{"d_expert": 64, "normalize_top_k": false, "norm_eps": 1e-05, "positions": "alibi", "init": "normal", "init_std_qkv": 0.0207, "max_grad_norm": 0.5, "dataset": "wikipedia_en"}
Below are experts of layer 4 (counted from 0) of a mixture-of-experts language model. Rows are named router (the router's row for the expert), down (a neuron's output weights, with its number) and show model dimensions 0-127. Each number is 50 + 15 x the weight over its row's rms, rounded and kept within 0 to 99.
Before each expert's rows: "comes before" lists some tokens at least twice as common just after its tokens as in all text. This comes from a sample of Wikipedia text that the model never trained on. Tokens count by the router's weight.

# expert 164
comes before: "19", "20", "18", "17", "16", "15"
router:61 48 53 68 39 30 73 34 52 59 59 66 41 42 46 46 92 51 39 62 78 55 54 44 45 27 51 53 33 77 47 65 59 75 44 79 40 65 38 65 51 48 45 58 41 36 33 66 31 60 47 59 38 45 59 44 72 51 51 67 54 49 40 46 68 22 74 50 22 47 31 47 39 48 34 55 69 24 49 34 47 27 51 41 71 46 58 49 58 58 49 50 44 36 42 07 53 35 12 71 53 47 42 59 50 65 69 44 52 88 38 47 52 69 32 22 26 49 33 48 64 62 28 46 74 73 58 52
down3:62 56 33 29 35 58 47 44 51 51 53 47 63 36 66 25 31 53 21 76 33 47 65 57 55 39 33 26 52 47 43 75 64 64 75 71 50 57 54 32 68 63 50 43 43 77 50 51 33 63 44 21 62 08 74 64 60 42 50 46 36 48 42 13 41 48 72 21 54 64 49 69 41 39 42 50 62 39 19 58 33 59 45 59 50 39 28 42 52 30 64 77 62 67 42 48 60 46 52 56 65 56 53 73 60 58 15 51 30 40 53 73 48 62 62 60 37 66 69 59 53 64 25 28 77 51 48 57
down4:46 36 64 51 59 54 57 49 36 73 48 37 30 38 71 51 28 69 34 33 80 61 42 43 45 57 73 91 46 71 67 81 45 31 42 42 26 35 52 35 48 48 55 58 52 44 60 29 58 29 54 69 40 67 34 51 54 47 49 72 18 27 52 53 71 56 39 37 52 59 65 29 43 47 43 48 42 74 30 51 61 58 33 38 37 31 43 48 81 41 46 52 50 69 56 30 52 58 50 32 43 37 49 34 57 62 51 55 72 36 65 37 39 70 80 17 48 84 34 46 35 72 46 76 32 40 59 68
down5:37 25 81 43 43 77 60 55 67 52 60 56 54 64 66 65 23 45 45 60 39 62 32 39 65 53 50 42 57 43 19 61 21 29 23 51 71 64 48 59 46 44 25 37 70 87 42 44 67 39 56 72 42 70 57 77 40 48 68 35 44 39 43 55 47 69 08 53 70 68 76 36 48 61 61 64 59 64 34 47 45 42 74 50 41 58 71 51 32 45 68 51 46 56 43 50 29 32 37 38 42 19 33 41 28 51 64 49 50 70 27 48 63 41 33 48 47 65 60 53 47 25 75 59 66 51 50 51

# expert 92
comes before: "20", "19", "1", "10", "2", "18"
router:44 57 41 75 54 42 60 28 42 59 67 76 33 62 35 42 61 65 60 43 51 71 31 80 62 12 59 46 30 23 61 63 66 65 56 49 44 72 54 45 44 31 54 43 59 34 48 34 50 56 66 50 36 65 62 24 66 67 36 51 74 32 70 38 39 47 76 47 17 52 45 45 62 41 65 69 51 48 48 55 72 34 45 53 51 43 65 59 45 51 59 40 43 42 72 18 14 57 14 67 56 52 43 55 36 62 73 36 50 57 35 51 77 58 38 49 61 32 48 63 79 48 50 38 79 65 60 70
down3:48 56 66 33 60 53 32 44 54 53 27 26 56 63 55 53 79 71 43 52 49 70 62 35 63 50 32 51 71 39 39 57 49 62 36 71 20 51 45 60 56 65 69 50 63 40 56 51 48 62 29 51 79 29 31 48 52 35 25 48 71 51 44 12 46 36 63 45 57 51 73 48 60 58 50 65 28 54 64 64 76 52 57 32 44 86 53 57 41 48 49 50 46 31 45 50 36 58 49 26 61 56 27 79 45 59 27 39 74 24 58 42 40 45 15 30 32 89 44 58 78 34 24 57 54 47 61 52
down4:89 41 52 40 32 35 48 34 39 40 52 35 72 53 62 36 33 73 58 51 38 50 71 59 39 85 58 55 71 49 79 40 44 44 35 54 46 28 59 30 75 37 59 62 56 47 62 51 65 58 66 65 65 33 20 62 47 28 48 79 27 47 54 18 67 43 39 60 55 37 62 52 20 44 46 50 51 84 62 18 60 41 64 32 30 43 53 43 56 43 78 46 39 73 38 31 64 37 42 46 44 73 38 58 48 40 30 41 39 41 83 50 42 52 59 67 48 34 75 47 63 34 29 52 56 56 48 56
down5:56 26 22 84 51 39 42 70 46 30 44 19 50 49 61 56 52 52 47 52 50 41 68 59 86 67 45 64 84 33 34 42 50 35 12 39 45 46 52 59 62 76 57 61 59 51 51 18 46 63 27 70 66 49 15 57 47 46 42 36 52 66 36 48 58 43 54 38 47 42 46 51 27 67 39 58 36 50 33 53 39 42 79 64 38 51 33 41 58 46 33 88 29 44 41 73 35 51 45 45 43 27 49 65 45 31 60 64 84 49 66 55 61 45 33 66 79 75 49 46 52 65 47 51 64 46 47 31

# expert 178
comes before: "0", "1", "2", "3", "4", "6"
router:51 55 45 60 32 46 46 25 51 52 71 65 30 59 45 60 62 51 51 49 67 35 50 60 68 23 39 61 15 16 64 76 60 72 73 57 55 56 59 48 42 48 50 32 61 38 50 38 41 41 71 45 34 66 31 35 70 71 36 40 86 35 65 53 45 54 46 63 37 37 58 46 76 35 62 89 52 62 55 35 57 38 43 33 55 50 61 55 35 49 49 55 64 67 46 07 33 79 15 58 53 49 33 42 64 72 56 48 56 41 58 37 56 63 24 32 41 36 56 31 58 58 57 57 43 52 57 89
down0:66 22 58 36 42 49 55 41 41 79 27 53 45 54 72 31 45 52 59 46 57 60 41 36 52 60 53 35 41 40 59 28 45 39 30 31 40 29 43 24 54 48 68 70 94 48 44 73 74 40 62 64 43 63 35 74 57 31 36 40 41 28 52 68 58 57 63 46 58 29 52 67 32 57 54 43 77 57 54 58 33 38 24 42 66 39 47 47 82 51 43 79 42 56 48 49 53 59 52 54 60 45 61 71 54 67 78 40 74 44 38 79 28 71 20 50 31 64 78 58 60 46 46 27 35 72 50 36
down1:39 57 56 01 59 53 64 47 25 60 28 49 27 47 37 67 28 40 57 46 49 56 49 63 66 46 63 10 40 45 40 38 00 59 34 38 59 49 74 80 67 62 75 54 64 51 64 58 35 72 57 59 52 51 40 56 41 38 36 66 41 42 66 41 33 72 43 47 43 22 54 58 39 43 50 68 60 61 41 74 52 47 60 39 37 58 42 39 68 46 58 56 66 46 45 63 69 62 32 56 75 41 71 33 68 52 62 40 44 65 35 55 54 22 50 60 28 44 65 62 37 37 59 45 42 53 52 61
down2:39 57 46 12 61 37 68 49 47 40 45 48 37 64 24 81 38 41 40 60 49 46 61 61 55 44 28 27 39 68 39 28 03 76 33 26 54 58 68 62 47 34 56 51 45 38 22 90 29 62 55 60 47 44 56 30 27 35 61 80 39 62 71 40 55 73 53 55 65 38 67 24 58 46 59 68 40 23 45 63 52 49 67 24 47 63 62 72 40 57 52 71 43 48 39 55 50 46 40 43 30 30 66 52 72 53 70 53 40 60 71 55 57 24 61 66 54 51 50 45 38 49 53 46 55 49 66 68